config.toml
activation = "swiglu"
moe_layers = [2, 3, 4, 5, 6, 7, 8]
routed_scale = 1.0
balance_loss = 0.0186
balance_bias = false
vocab_size = 8192
lr = 0.00241
beta2 = 0.98
batch_tokens = [16384, 32768, 65536]
seq_len = 512
steps = 7195
Below are experts of layer 3 (counted from 0) of a mixture-of-experts language model. Rows are named router (the router's row for the expert), gate (a neuron's input weights, with its number), up (a neuron's input weights, with its number), down (a neuron's output weights, with its number) and show model dimensions 80-119. Each number is 500 + 50 x the weight over its row's rms, rounded and kept within 0 to 999. Numbers have three digits each.
Before each expert's rows: a language model's description of what the expert responds to; "comes before" lists some tokens at least twice as common just after its tokens as in all text. This comes from a sample of Wikipedia text that the model never trained on. Tokens count by the router's weight.

# expert 15
It responds to: Clause-linking words. Commas, relative pronouns and subordinators like which, who, that, before, when, and prepositions such as in, by, with, introducing clauses.
comes before: " the", " a", " he", " it", " and", " they"
router:527535519472495426443499488489573479483545439396566443518548428475541488456536558511412481443478512545479589471563444495
gate0:464471548467439557473545530543505536505520528563614501488534601504592517478453508522567468508485471551502436552674474446
up0:508508559443487558498510507496494488533548564547562567486563566483574532452498571473508480464530499456446445555683466487
down0:468408475577497442472458494549474521550477521509440442422348417455512497499502401367538521590553538444418503515496467478
gate1:469462578547558595550457434472434560483512496433454478526522547522491541502526456528503526452483525526620445459424572469
up1:537540410471563592527543473572579464525570560578511450508521460555497513462554466473427389474527473546518501616561486461
down1:502458492476460416412522594552503533495502353468553473431481485507534447576489458469481534528549574505452574547537459484
gate2:488452460541479474533560518525507540508509500504511543512522469394489474484485495551490484433482540537530498431479391399
up2:509552510478466460494558459574554519459481565522523547533456518477504497494442425517452448449543490485525553523508477491
down2:528583538431431515400475478537520414546448547437538486520498520523461584508569500579549516495506444432427469558616596467
gate3:492430460519445490564481439444449553505485574558473603542565573505511548496567415613490400453529487511440533531491481496
up3:439533390550563514415464589518504405498555478399534410429538479491441551538419573436514610474494446474570516502549538479
down3:548433500566609557408477514546462469473462509418485610574522561553470513529389485481498491504472463437519404515523448456
gate4:516488520474476551457524532544457472521444562440375535523502403408455539464467447458535394513507559463397452586463645567
up4:515457525503493537420451543491523514510438432522459545542468398496504433462461520489466458498500512465462473504493506492
down4:470550500472505490544501473574444491504478601530457481542475464381454493534476436423409485472477607447498427477497528510
gate5:514475536485433572521537516437541501494511548481532496505430537545595548442446469532485446522434476482518456418461539558
up5:505459524567473508542445558470542485501492521539469532500416539517466509473346492627509504558487556542517479554557507560
down5:563497479400493521520413491515528483476499505531462530528434543430410533448417442524516472572534564524500502506587520464
gate6:442559432437488445467495535456524438504499487612528553516565500484514564473544450467507497482538533542534488527606530496
up6:397534422486572532466484517453465510491491524477432508494502537578516530515507494526526422579566514502613570519436516512
down6:574456479500483459475498545492537485596533470485493482494524467530459514475478420520502475530536496524487527619520521560
gate7:511555393515548590481532363491477561508459455475472531617538529562514518479509598510516486521481548490416429585560494435
up7:521496348507628444473483417457463525548500499459488583515487529578598553493487550506480476473521473451495402501523429452
down7:513559503440490535571460494517515484407484520580460557541557604555561534501456504464508526584519498454534368557550392418
gate8:499528507447449463513535532378486518474470484505578551534523474446577511505492595471460478506511464553557533477486527528
up8:480509457570613529483463446534484487495508505473367498407523530563481536516504387478530527505501460433390516499519426464
down8:563495531478460552497492465457472431570517466472520572562550529445489391351491413510416570472438529572526473571516511541
gate9:476546486564461463435506556522619523490519540582476499558496479556564541448505431517497486404475448417438588518493529557
up9:483541471432595530432467578429492497488467575516472557489490401486559538481482571499507530507501483484505556498602521481
down9:465484623361562446515492558460558555568472494562503422578434534571536573563539470536590495532560558514464537433535523513
gate10:527507607545418545408565577480500527566465525504548461569518553535459524570544485533481446518551422480476575432545476500
up10:489537492464548490620442464485525511463501441499462507374439386456534468444454483512460623514473535533504432542534453513
down10:489469516502527552541541490568447519496498610574487502522434444513431488544534469563502506473491560527529532468614552518
gate11:542471427509520611491471422495435540518475519532491444549468561480426534439588471488522459576488494510435530536555502551
up11:500439517495542430504537568497417458513497462448524577517546560449517457487479478536513552486431403575451504472496493422
down11:476402417563463566556444527543546528425496540386635468546458528477436543506507529517483435515484369535483524444489419591
gate12:608517497484458587534458537505475486429489529525513494500463514546512481503496518500457548529464563410548498508490450592
up12:490588530486472458508487487530534480582581480391478514479496534438480475540481449596501476490424467617438465501508545505
down12:575380408517561434528510461519652487551507354502401515428528540433483502381562423559576516535480488522440577382465439522
gate13:511556626421526551500494493457484509476537427535633563526586482435499472482522583474527494536435524499559481456467561513
up13:523574510399517466560483576484463396489495510484446497533553499462517469508549504502505435531539612446492474582507501437
down13:543458423526500504523570503520578562510535378546511460552534458486461445465496453474451623535502435460550528496463471554
gate14:504539544517567527460495535532462527553524511541610504483454472563480477523587496526543586565469519627500472529483492508
up14:489507552557466485460512569594492510490558493497577515549370463550539507541561458483531517501457467521512470545428526477
down14:373538446504531527566458465483598526530364475492487523497453482423477541441557556538463445530524519431622544527552438413
gate15:489518529484523516525450525493529618456561491518444490542532480407467493495532494511536474603521454539416475538508489502
up15:513494453485496472487447498486494485434426527570402369600477575506489674439470549550452373582469504437463500532599505505
down15:501549460495552579559490413526306454415399511619492505531567475444522519464615485509508538534452501464458451499532468453
gate16:461486465474518537546462410496612468451515516562548525506594507523452487480577544439585509503484514523629495543481502526
up16:545519452399494542602483495481560458450509446523542454582559508489481430476466511448499457523561446499562536484438514605
down16:495490448413442491499450416556542553514433395513515481525542596545418459430411568536476498447483524493506490469479501495
gate17:540515531493548591591402530461500477548460450406416504470380555516504448469453458598503514476570651433467447529467478499
up17:550544536448495581523539525442524563570517488557501496456497501535425491509445445505517514468511545499530434522543558415
down17:473469407490550447547523452428506482543469443508526563545463489535422489530455579485540452509566480451522566535524483570
gate18:538553423453393478450505416524512372530460473621479576491537548503547522521422433487430475493513473485524455532391462506
up18:538555460521498404523476485495448463603567505466512496381475503522580419506577502495415523487543473474506385524477533446
down18:451496512562480509485380440545470574503501422520478455575557549505563412469530497525541507525491422379484550441526445500
gate19:514416375504550553438477575513495544492521537564453482386521560477524517544496459538531493402548481519495513562486455430
up19:449427397541632545422471614523466526428564452478507450431509554486511502484506487609476544504506387486419477525547483410
down19:543600454503505578515479485516448492516485497417391504452529545456475477516510587501504511435506441488566522558542531457
gate20:540533522386568562533460481556562447576529559496518510441461505548507497480586503513546538482550471531500464437503449489
up20:429473495456472554508491528473646471424547536428476438513526452528522553522439462407580463517533550469318483521565451436
down20:528497470531513530459503497549453566532490404531479470415570417526463518441430570469498498497488556532517502516497565469
gate21:513547441462465410481459442510471487539564480517450497463434520627582611474513503494443591545541390499476550434508493452
up21:471493547524555501481442553463479502531498441508511563502534531317421485525487500495499430515439608426543451522510445496
down21:548545487462490434509387455465399465608481523475532465543495587517531526494500453488419504456489471574643460549483427486
gate22:558499537495459478476535413472534448519459397482494523518514431538531577582592582561491496549517443542573482490536568558
up22:397427442537594515551500502622480459480546628518456539424532541478435454513422440485451429479448554505373544514432594511
down22:536649501602515529529522517528545454559524560403487442549498552462582477480510453539440443460554549484488542352492465529
gate23:522557483399523499399439540463503448558442514492559484452443469513515520449454501507500560498504583524471496466462589456
up23:518448468477480487512517472566543545430504550536506518547450560460394516476459506498507481495486604431521577493440558575
down23:573540449449542436454465533542602435500552597455430406533452498470477532495542413482579501504532537521473479417518443525
gate24:518548511463552570469435545542410404506467489451589509429461447543544432503432419462442484404532340400617469497489467476
up24:542517487514500529374458596518475464502447515546621509471433505470585463526515457495466491433502366346594499543503476569
down24:477449530584527444617506482422565446554517522550553428487495438516521563525530409536525573490504378510521590500509470532
gate25:475507428528564525391511496425488440565400542479461370510508509531497510481572436585479533507599557539475487407496572504
up25:570558431543461587430467499460507430523522530624491517523384440401514595473536501538467465487608562514508463517535440448
down25:533422522397509522429596387488503501477492502543485457534469542577480468456605520514446454437483507491531487504457569492
gate26:446479501507433513442556485537509485616482481446461438464496547491533548534472445437529523557479584542523505451550514551
up26:430475548520507423449546432469506542547450506503475458509503484502516485529511484532516530473548510498522526540540488484
down26:564467484521462546446489485527464523472527423534459528455476456521558528507499491536470568503530540499496497492531531511
gate27:467555476508464421517478528584530589468493561489440443561558520466471464438620556495402560454466496484547475443548519438
up27:445588512523455500468536456467457458554602396512471502435480551489566526532444541502525537436487522442419430481456475462
down27:601610508454473525563529500520483550515496519512409499539529502460407465519427429472523387547554466503508521523422535540
gate28:480501566482620493484483582560576458487493454426384510515578430547495556491526461525493493538485470514461509479476430570
up28:547529448554411546499574405460491520515530506544520441448425571526503500539446609521447489450631455486488405529499498474
down28:488556555473550501494592498517417487486538449461481484527524505490533471501570542504548492502500465542451550488500481555
gate29:524517448496611491503514478492527529501442459554509521492610500549488446576511408377489484502576508488461468637543477474
up29:500551554531517461444566506556539471536594424574528414526500519534453464634501513474544510488449564489537499544494460552
down29:496513444496467521526415494526535502468477560545336503395432529533506466494516491452558512539442632483571472425586482500
gate30:409532509487444555454498435479512449501505483545498566510493430466548469538574391457495558494485556470499451562517543518
up30:488459460488488540533516512451497509569544480544549534535478421522464555571547398488496546543462551432497448551525510474
down30:454505501436440480491499391541533500506525447484490482536503470534511458445567546514509594516523548493509431600542452549
gate31:519433630443501524542461529562367538452464411458474488471568438467366554533533585511436462546461376606442466517519489487
up31:525508508543494530538482510485417534468445456541479492554561561517438518550531515540449559535551426504499577575498400477
down31:512554431498459408554534501497393497510570486511489524541488625551449524490492514462520475539461489468519471512468457381
gate32:502477498432483553473483557476506537468549535412479499520505425586543454477488438518462484490455442381453515557574470571
up32:434511523527508491407446473573604458391482453533510510393509565571542473455480431608449536521454480408419501507568481482
down32:486446475588501504514484545531530453496489479540592637414572475542443503487456545559518443480418503485447596551425371454

# expert 14
It responds to: Numbers in tables. Digits and years in score tables, sports statistics and lists separated by pipes or dashes, such as 1, 0, 2005.
comes before: " |", ":", "–", ".", ",", ";"
router:453552561481420410544511435529454440403580448466533473601480511488587542472497474500443504487434532528523507469547441471
gate0:490438622537477559489584551554471582552557402492578520423565582474535604475573389579516527481537387496435511472454492541
up0:483562545465487434510577544537521600633481450571494567529455488584435591439488551531534472385460499528524432506584632590
down0:455494389509516447515476420489486503540478507414400531540495447419485582470471551426484541459462559532571494446480360438
gate1:550437526519462471546511503488457507509517439579481557487527529492454439403522550510498472551466536487525489444544502465
up1:420472563522552555576494473511535458446451518498456465515533528483606605502414577495566494457533477510500527544489481566
down1:478567573475517456486569483514461413524494426566436438486530497428505492511487565471495480505547569544571485527471499419
gate2:480429509501612373375504545469500441534473491432500559494539516621518513470532548567532550518498471526387499575535539497
up2:561514506481462531504540614623537539562536486523551509456604573500365516513513518455537533542485448494493520418490469536
down2:619504478495460517483547516518437509530524508531607515446566422511505554459460530510447538512589449525449537504640557470
gate3:549597548505532528418487485450613459458540516517499430499444532486505510563493509398557523485585530454470479484495466466
up3:469402403500425496569453526532418582584520524480526499511508389455482483488472517470564530474503533493457496487463541491
down3:459438358557488431527477404523480512558516488405482530553482451499537584491465562436520433580482558496466450519471470425
gate4:540615565458471478518539536524524523515539390443495544440431538429497558444539492498523546536443418481525472445591452488
up4:516520567483555472486493460613501530474530492608527553432531517519518580464512481521594462574463465491472512452534490537
down4:524459539553543428568507613609618503560442472451498499425400465523448629520566461540512502536497431422548569468542557496
gate5:457425454432468464555431587470457416530502421468463579487472475496434468549460550497527508503487470356463477563369500480
up5:540606520483520538513607505485472457469524506454479379466495537492497430505526425514475507452469528555557430480581525526
down5:420491571585567552575421474499519456428498521427575497506524445482575513546508453478535529576557539482368464500482565563
gate6:460588459476385617526569510540520483512490454412539534515579518608501512514489469530494521547468412485464465543477483500
up6:556446527511577497423418575395526531491447513556539531552452444400535569533496548482581472451599474449532405524465544504
down6:487421555566580570605496495552501597523508455537407542497585499433512523498427505548483469393497436555426493446496517570
gate7:457486514586453438538620416519465520575503524470541445594476558548446421561498529507430433512538498546467527558462420520
up7:550443459468580573483510482570526435449540473585473527408487454523486560541564444580501497587511506548528499478515618469
down7:495468426521495379478543525511427567459534440433539467537498558484429486465462442526480543502549478531502542531491520492
gate8:439480468491434444451543486600451524465594463413545515489439449525551461506507397553513480471461573499475557468579512468
up8:495495536459520556547471540318549522544533503545517478438503547487445599502515556413481534525450530492519482537502532537
down8:412365618462436406549461509526518593466482471506560508535405512397532468476431459556438438535575497565497538509503484509
gate9:440528456528549485466497534472431570497681530502471416462525482567416533607523521417420525460497545546512526570566490421
up9:551521460468435543559540478436497445493347494486535539597506512490501418400483472510533495515471480512453484485477472593
down9:475493500531465552510473490574598482510487419449583520577509485472510550450492505478521542572500581428550475428488468425
gate10:475499492504514411406442559604528365481533469421518466475397421504429454541571535480466531562493441566541530457532480483
up10:409521625525496530523507530534449481426456478468454508524502519470488505468519526472519482570517501447522447464448472472
down10:559512470598547478471499455488535525523480380448500508460520550453509485461485561475409442507506481491501492619372522498
gate11:553451486445498550498535516425495445433512470441525471543551527480545557474520533542498484412469531504613486424499522450
up11:500526545436487523468532493454475423488481576451470592512549546460499527428538517538525502517503532571498479477480569540
down11:438550499424584508485490515636458456551546439507456477573575479397463451547460446471551684483541487424502462591518524525
gate12:511470382476501452535555601480550477525582498506595481544467499458535505541530534486530510523377499458538475452503475421
up12:468516519550492527603543441483395509551515471520465498517541480452582447460541486443443495476456529606528478582470549509
down12:515470595446473558443537494503588441475436545430496528489509477453574466521477416499481438496500495499505520566445464541
gate13:565571552536477530520556461597530476458429438527496557495474429457502518564472444568520521459473610547415478526500532598
up13:518446487507506463420530579517432524502539616468560554475492457474551493468497526462505481583469537494473488434501387388
down13:530481382499533457497504493495470444496568561497467513487508587550511571448505599554445395491440543507467538445463454517
gate14:537565443492387441505544548454440513560495485622552506456616517517530587414585593474451435575594450471526497490552431534
up14:492486475487510532482467634549497549487525409383561502606481540466533517448497515558575538426508523483424476475495574397
down14:450529554507476537499576448477532527639495443536493543521573534529534395487553484491506553496436516454592480563442537410
gate15:616477534444494467583579466428566515453477481482434479503516517544565560455488626436490443465554543490526535432547534557
up15:445501453454539504463420486589436470513456545507485518468529505515487474539529424511516491618489547508495437529503427388
down15:525500496473495545494547438526399508499502494480427428577463510456519534541517497604556456589482425472499456533475453514
gate16:482515446544537458491466517565492507491525463577509409519542520525480592476519589443484476560546452518517479585491500483
up16:414471459503517472448543485666454497524548406539517414563495575588520654533581486496411452562496506496519510525382581473
down16:528349587580600524464497501510485598488483479537496499508529521591578555447439461419532492510435398447565431605459505494
gate17:620549476501519519502487537567545560472456473492540502448528494436600511476589445503524479431521459429546478494566518506
up17:492528507512493613513494606471467537465486562577498509434480496493486376463580436507430612548523485604474485461500497424
down17:412563419598603505481399465496536455467503381455491446548493406512464504474424483525443522533406540530459482497608516462
gate18:530423453506448534568495443522570513486505500516516592511458555577495579552469528535500485446538463540543577528503565496
up18:502520467538479548507536552529409467577591434603491441589520454547501483500584432508478420475545473479557432495479523514
down18:478626445546535447609482535466512490493517486572533465506477471610452452473496521576469553555508471499474523468508524497
gate19:508469559469545474477487383487536475443542531530466545450487464468551423474519492462433557437568483523496479510513491459
up19:517526469521465487541509520584502582536484549497418502492591520523477554482447497514563585577548500554341528480548540490
down19:405575512491479527454476466515438508445515483502590509504468517489492448397436557493515550453500468483451474466513480499
gate20:503487490548514488510466487603448473492549421502514500526434475430542514497483513436517490588441491503472370498510519636
up20:494513428442532421436534470577384488556496389561474500501581460470423446448527512427641446456483472526532529443469502494
down20:547591494462464486389441524560473468511523476493501370469461471505466482540489488484503458450481480543489506472596471519
gate21:484412472386482464486467511443456490562522554545422553443517478555511454464512424345472473468491529581413475547542417483
up21:441503514453486399432436449556554614473503420504513420482505530541514558433554441579465537625455415422509464406517501483
down21:550546510558487415552482485389486420399507481452552433438432559473438482498531522526520413510478467513549432409474541473
gate22:598509461456518570610472484486481413496529460460590475499471538468548446564526488494498513508537521445525543514495529568
up22:456526474595467494417463534500509506499455391419467491495514519434457546528385456482581535469443477511505469506514492520
down22:468535556567491521457428412556430443431517552434476513458476475504480507517524507578508590411462488472472464506552473488
gate23:494486437524440558532522535556529432532521456485400527672523503556523440530542459560433490492522500590522588518471493592
up23:475521535547567490485516485458413573403552548532591459457527484480421553497455520486589509507565479439484491494553505456
down23:473540460532490490421501436536457420495485514516608527555473464480524500449601566449425522529486472548473525556503464512
gate24:450535476536597516528468468648452568519469396421533541461465487503501492501450487497450477482461512484454540506469495594
up24:431540468555440559478431545584504501579526525474542477535430489448416483515541499473486560512581432582538511500409523483
down24:484526506498554498562473616450497547607483536528612533566552517472483499494460581432536460511379471465474465506538474469
gate25:556542477464537429552472559503552464461600511574545513456481447504551524549548468490491476509538536466502472499486588437
up25:486509558473502479468535436476462588476476542529571562485429494508519428622552561549465538443495581525497495498452496488
down25:463490536567483498474434596652542515511446565470480528541510582417473444549503414501498559528474441484488493505472462451
gate26:497524542416555489517555546430502465478563480535538446477612579539379510426585511499556541600493516632461515537497550466
up26:482560588512478489467441461500555500427489441570497482471531560456509514398491501532536574485470513483430423571484489396
down26:524490483479465461523562508443441514542543497452490386502555394498461438510497462442543556544504566472524530454439517481
gate27:446507563459507580452568590442473548440420537512472523505452407475578485517496633473501570495519513455538477447439473561
up27:499487556479483581448575567454504486499437473532487517488451403484576459579433619473510561506491546377504518376404430564
down27:478495455566532474529480406575487487433461657537496479513521578382492428424550534534483460454487596561453473567472495485
gate28:492499456480601634582527514469535487441512504464496541458553478481573531549482388441537528461477483555539532481507473502
up28:435560476454414431527475537460539505534464551461615433421545552536599497469453439484492497531437373608558561473493465575
down28:466409584554417542544482508428415540608550511502519481495464540470406470496438513438442586567479481458513543460515440542
gate29:444503500445463528487430503506374448535503594522505520524544575505562447539612520501579573506458583477497497595521599495
up29:624488545512456516461524543518574465507571472484479437429369555556525547508486464565515441470520394522505542509447557488
down29:530433422505491500466493458512483499470524403477470483462517543471542547395509582543501461545426561492490505526426490504
gate30:562502501475453402462539513482574517497520419547594483542391511549475475523458474565546470523485567466528435438524509519
up30:401497479500454554400472425560414441512485463577489539508569513507434380443539617562438520505425468475359485464508513541
down30:465502504549499577381481552544446516530511400493402400488491476468479501531420473455506539549497374499525474511486489581
gate31:442528542577513578439565447551513460396564539476470480494513513431547519574544485514464583507513480483455506545558439572
up31:472496626478435507494427551492467499463528510473510522478530550430574419539509573501463440572454535473491435531531428469
down31:471512473581483477499438477524544467510496510499476541541596444530468475514576460502494542567491511532485513490418460486
gate32:499462519482563496511476480516436496421449586457567547573443525536455521552571543482438429511495550484486467491519472579
up32:465470456503464452484511448543519502475521502485496502411417491431579524551526428520466453581527448494527541537468355355
down32:357432584537476434469549475509465485577558538526510526565510516502527521484552411557457442466473507559495467534475500476

# expert 6
It responds to: Line breaks, section openers. Paragraph and line breaks after headings or table rows, quotation marks, and section-heading words like History, Career, Early, See.
comes before: "=", "|", "The", "In", "On", "A"
router:560576543435496424552466494460500406480500548429481460484453453492544488443537514487426459480390501500465486449570441449
gate0:512515487513555574536529529480501540541461579527490662574444428490522489518580526491472526505460477497356491510512542592
up0:510502577526528405474491398541521494578563484508470457334448503548507437510470513529495494497460517451525477496558514576
down0:483512512471474422547491512480509397485489430530472416461464509554474400473569493403533535424488561503549520406543526490
gate1:447519533453477494427579556386581465545591395555529527453499473436528458518473558471451470485615466518547619494555419508
up1:461436457534481432534592485565549504517545502411515467514495544607461470488526491442466524489570535508509466530477539537
down1:518468471472525477540458542462459595523442486411498498499603470509527518497466416418511465479471558493454422597468507481
gate2:429501452484531555560462529548384485505485467449515523464517544509594444491499506467560467521545509540512506480573594528
up2:447518416550522422542410531503483511464381487511521524468547549461469561481537557569616455475483496568506559519574515477
down2:477506448341439517501488476460462544544497508527523524465568563447519454521433496434531576509481488564540572554447491498
gate3:450541511461509457535644497475469488495556529469454569535566536498473438515514551438562488492510522561545511527598466477
up3:496492568550477467488515532449508559402490454545566404482573481432439477496604508581503525619467478419449517501514519504
down3:470441451496468442519440489479441501479564467565462479499584521503550475584495387539561532503503447483447499508537441488
gate4:423497519557502533505536558565426510523525509457509504385545456586440479535521507499570602415557538490528536480547471511
up4:506496536491495551406543593517511449505546440504461409479521527519523507452510487447562538412516460500506544420562489469
down4:490483469422525557502460445464558523607487432493490456433474557538418510558462568444585543479508575496509532538466499539
gate5:587461496443464537445417442503526451547504428505510595480486459438468498495611491534491551369495484538497500500504413531
up5:375605465466562518500624562499529580427535487581465448617522512546608482421414511502489476504488566547537384504525488546
down5:610501477445511596516486435493507522549500482602479552512514543491510395410511414471409449509554515509453600455567487529
gate6:540520522387574503529406506499529404539530435531487468461600539450409568506424457382467431537435491571442549481508539446
up6:439485506512491529541504453496462470470468570418482492519449526490491413569513533531557526458561536359543443513464481633
down6:537458541475614473453408521581508522392536482535542498454477512479470535550518589481513457410580440620533539476503520473
gate7:514551438526508591507380522582521483507579496540431515554483532502450487527484557415528561505573473491472507510439485593
up7:603517512443414504470474548511487537536429568511427502493521517548456557509475465532523523477473579456527521490392487541
down7:554468411415514564473447534560501467424542462489476533492513526523545455466569537401503521609528531455414599466473555466
gate8:493573547423498497567460538489551426426575471424547503445503350483471510630545493377442511519579533345513483520535520521
up8:527374484443633441482456525534427518556492499381548499595531520518491564623493538499509398410510447567543482472501543493
down8:527479478562448546548527563476559611504479529465518486615542472465483447504426561466536516510499539447525421522513494502
gate9:484600459561519509510494458581509510603434501487525431451523451520444490506453510349489486504547479470513487486488397531
up9:523396569466430554450570487486502424517572472419499585540428510507493409482456487537514572527619542473516471478483566549
down9:502459519549572437428539515470456463452355579500511411594472541535481473547552478494461602567456457538460564496536531560
gate10:486505546485468487521521533460477515513445509434556417498418442555506566528466464382480459469555608570454560492512617523
up10:462532561564445443410574457468541515448485590473531445459488480389519452547414580514537497463448531510521460454530514519
down10:421375591597559487539520555471485543552400560476511548519368410529553542498397447509539442465428592495459525504471567526
gate11:518521571497424483444572545548536456498506482605490491488543461583449534430556531535524458458462500519481529428447429504
up11:487556521429430540596526438593550515497496476547534552432458494496481501557564550446594528487448430468564504512480436416
down11:498534474417517537431527480634479558530539478448468479511479515439528446514546472428480485511495600529524491521577495515
gate12:463526552440476480462487525519530432509572515547491434449427487538522500524501508547508488445440512522505495486551383518
up12:484552533428477549502554539527513550624437498382468549422570491494526549546486491338518483511517553547518431454521501509
down12:502499415556408517455491500565441559505484535408495492530420427545548515497496494568581451514474528403537559483612450561
gate13:521521525526496523433380409461449492424499427508567444486485549507546462566550494596560542518536472543507551491510527505
up13:482497641509478473470490488380563450489475406592453559514459544425472508497506495517529517608460560481466565614422477555
down13:531435449500455525525502551458578520494488507515479510520522496537529585460538541483592449476432533455483531516527480555
gate14:506512496502388535561485473551389474471461491547535445487472507484552496456472501505618488582507434413482484506486507377
up14:453581544413443450533529426531539461480483437474543477459516584482565511561443517480511466509519422409525514506529482429
down14:458452540545473516556542319460459461475389542594521401556579530500559514517522533557534513479496534431488492561555621417
gate15:448525508455486521511515500532511486500483436481467492521464555462539507524551397422519586455437460522521507523516548504
up15:495477450570451499438433568520474482553475507528523537432574372474497437478441520516540489525423514493413463540468468400
down15:417527520469525526455517513537519490493517491496493541526569544464506468561456490493490465571462420470563494488523484542
gate16:376492501577476505467438623457458553556510522467476546524564552535561556522482541510494552437415551499496493361467512489
up16:482520449444471474570593553496409534551519496514533537542417461551516519520477538507500467512423457469517538536510531559
down16:522390537473539522472511514401478548422580439553497396464429473485431475490468431588475444506538494588443488619458497564
gate17:468551509576429540455470459606441417466511563520519459510524512431542499486502534393466458547498435517534476499622562500
up17:415504548492599481421555530482540578508515452468499571562488527525439503505483495593527548509488510496578539501570503527
down17:504512473600479537518529506416582561473553426513390525520584508534463437432536523475596525497514495463447428492560442576
gate18:536502509520410349424508448541436575500489482510547496473486417485544549523411588505457441609433540506548505480538520554
up18:434493548475494587557523498455501517481453480486457493498555506558555507427407515554443473495525466483517507521434442486
down18:553584471405529523536480496551509602462503525580564453509534506562543474530488427524540529572495489595487428436524492476
gate19:504472429583517461440515586493489522577396445509516470589470477516469424520587527551516506534444513438516495514550515454
up19:533486478519472479511464615560506507565396510536509433542439482551480428495467445606512399600516489548513450559466511442
down19:535596530495429426542489511583538571511504518530498477468480495464493441493468518520480555490472477439459455404485527582
gate20:523544601456621515555471515424489559551429478474570507464429470531533548483471508501416442539496466458478520499500549556
up20:387494455392516421494475541490442433539559480463492491459472483421450490535498494466441525519446487497567503545486503549
down20:455449482561603564587446570570374495570525558502562494525486442468451495496520604537429523537472447464490493527565551509
gate21:487568475632426514481505540433424427514505544522486527495502526451571539568560503527497556466459408527518442419508509463
up21:449542438478574468565512499522435549520478490486478549455459580509555602453585509549500509532540570509438486473542455507
down21:456490520506557445489507538504539479469526569545491519495479534490522558420462538471546484487404507480469457592450541554
gate22:479576523563470485563499472398567467464534464481511459512475517509627495437551529407463502501476580488574467490431499497
up22:569467468483504526456524413432547584471530521463450524476499464526491429494468609561437556565525417462511475546536461536
down22:530517466425467534388539481623461526410471533550544587532530480494533466558432531550467552517548561472525453583544471511
gate23:521542414510490485506554550496517493536525523462417410576548478505322505573489535515466568451350463514422535510401486491
up23:596513503486466535429508514520584531492465399493584500541474494499539526561521449520485442526419432496489423524486475558
down23:484446454429499560530522516515521419575491477560486532496444524575490483548467639506418487588420528450555447499502510474
gate24:603473442552442469480602495473518543450490609578417509563480482418418422530513532473539497498532556487487453543465480473
up24:431540526502518483508504472515413433490492530518557580503505386510559586480509445573529484396482466583486564484527459499
down24:512580508386472561521525484504519523521451426500557436628531401460588479511477454524511464490509492489525461507502435542
gate25:479463479536581587431438389471453517463558427512533480506475493540505468444582560484565520444510572488473591488435553460
up25:501531468496445427472470516558491537473461414499384484548466412498464560415507477484414432525537443474392476504500505462
down25:593491507470470630523388510530519493554431503521500548442510551513557554496512533490519477607516540541480424472558489584
gate26:489549520477567572442391479510480541511486423504542453523473428457472492553542476536567518487445515466417464449502502557
up26:513491499556419573506445437513546476488514524519523353453491562422539418457484643521559464420448492478442488529510512533
down26:531469436478482523506570484565563415520484479499501553456398531509398552551486426616457526566653473450609576487557463564
gate27:524523422574496471467549562536505483468530435442539541516616579560595520464463471534475538440497440506448556571539468485
up27:455522545400464585541542508574445466519529513568439511534412478385417543456492548505496493582557466510590537501488527479
down27:520513535479509520515527517479525495557624508484584521504492416467524442371504416526500451479517430471540421470526514517
gate28:454551519457477460486412485507560453485525488565556542476563508564428418512522463488557447463430482464375525549466559536
up28:535512515512436530524495568451436418490520545516546448437460427422555554459471541466564499492520399496448524450433534487
down28:525389461486410559461482456425501599470518503449524438459535484382568531550451438564498532536477550520542523523397496536
gate29:496523487469503536508342518568552469492505505410476462419504508538524523553477520462551432477444460529560514554558451498
up29:542500508568448500509542458498440459482504608495517474497604524516405476481366513581442562468528544383452503476508527467
down29:527483477470506515488449505537431409508597547498543485527454548422455500552469424504499443574499465523445378495497515461
gate30:523496496489524536524497569516488559543534425532506461585519503502551571489507482537443450573456537499454463475516480412
up30:482475536468537456504413441572590491492493568649482544460473492519531442507458576539432499534571480461484613460329374500
down30:399459480430538485492490508513423507512499558616501480510394463443569512488435465513492515490519454494554537480474465535
gate31:483507445556519504475504449513508456482509573457524592509543426558476422519499441440508548548407539502471521562554507559
up31:550476569533473457568492451559470625498525396456531534572575557489558463534449517436464480573472488555550512391476493555
down31:597491536544531458560423448419409523495512519530474490555504516518472400490565552478629544545509431484540537551546459394
gate32:508466498441432444584479550402473466418566451518469537521462470468593436514450492507425401544465512547557517506422453499
up32:537470539420436498513509618514485442487467451523510438571513504510568487564548457576492431580461514557512599436480496488
down32:447512524469495420530439488472506504524525490532378403518511489489455422490457430461494458585517459511538507510554539425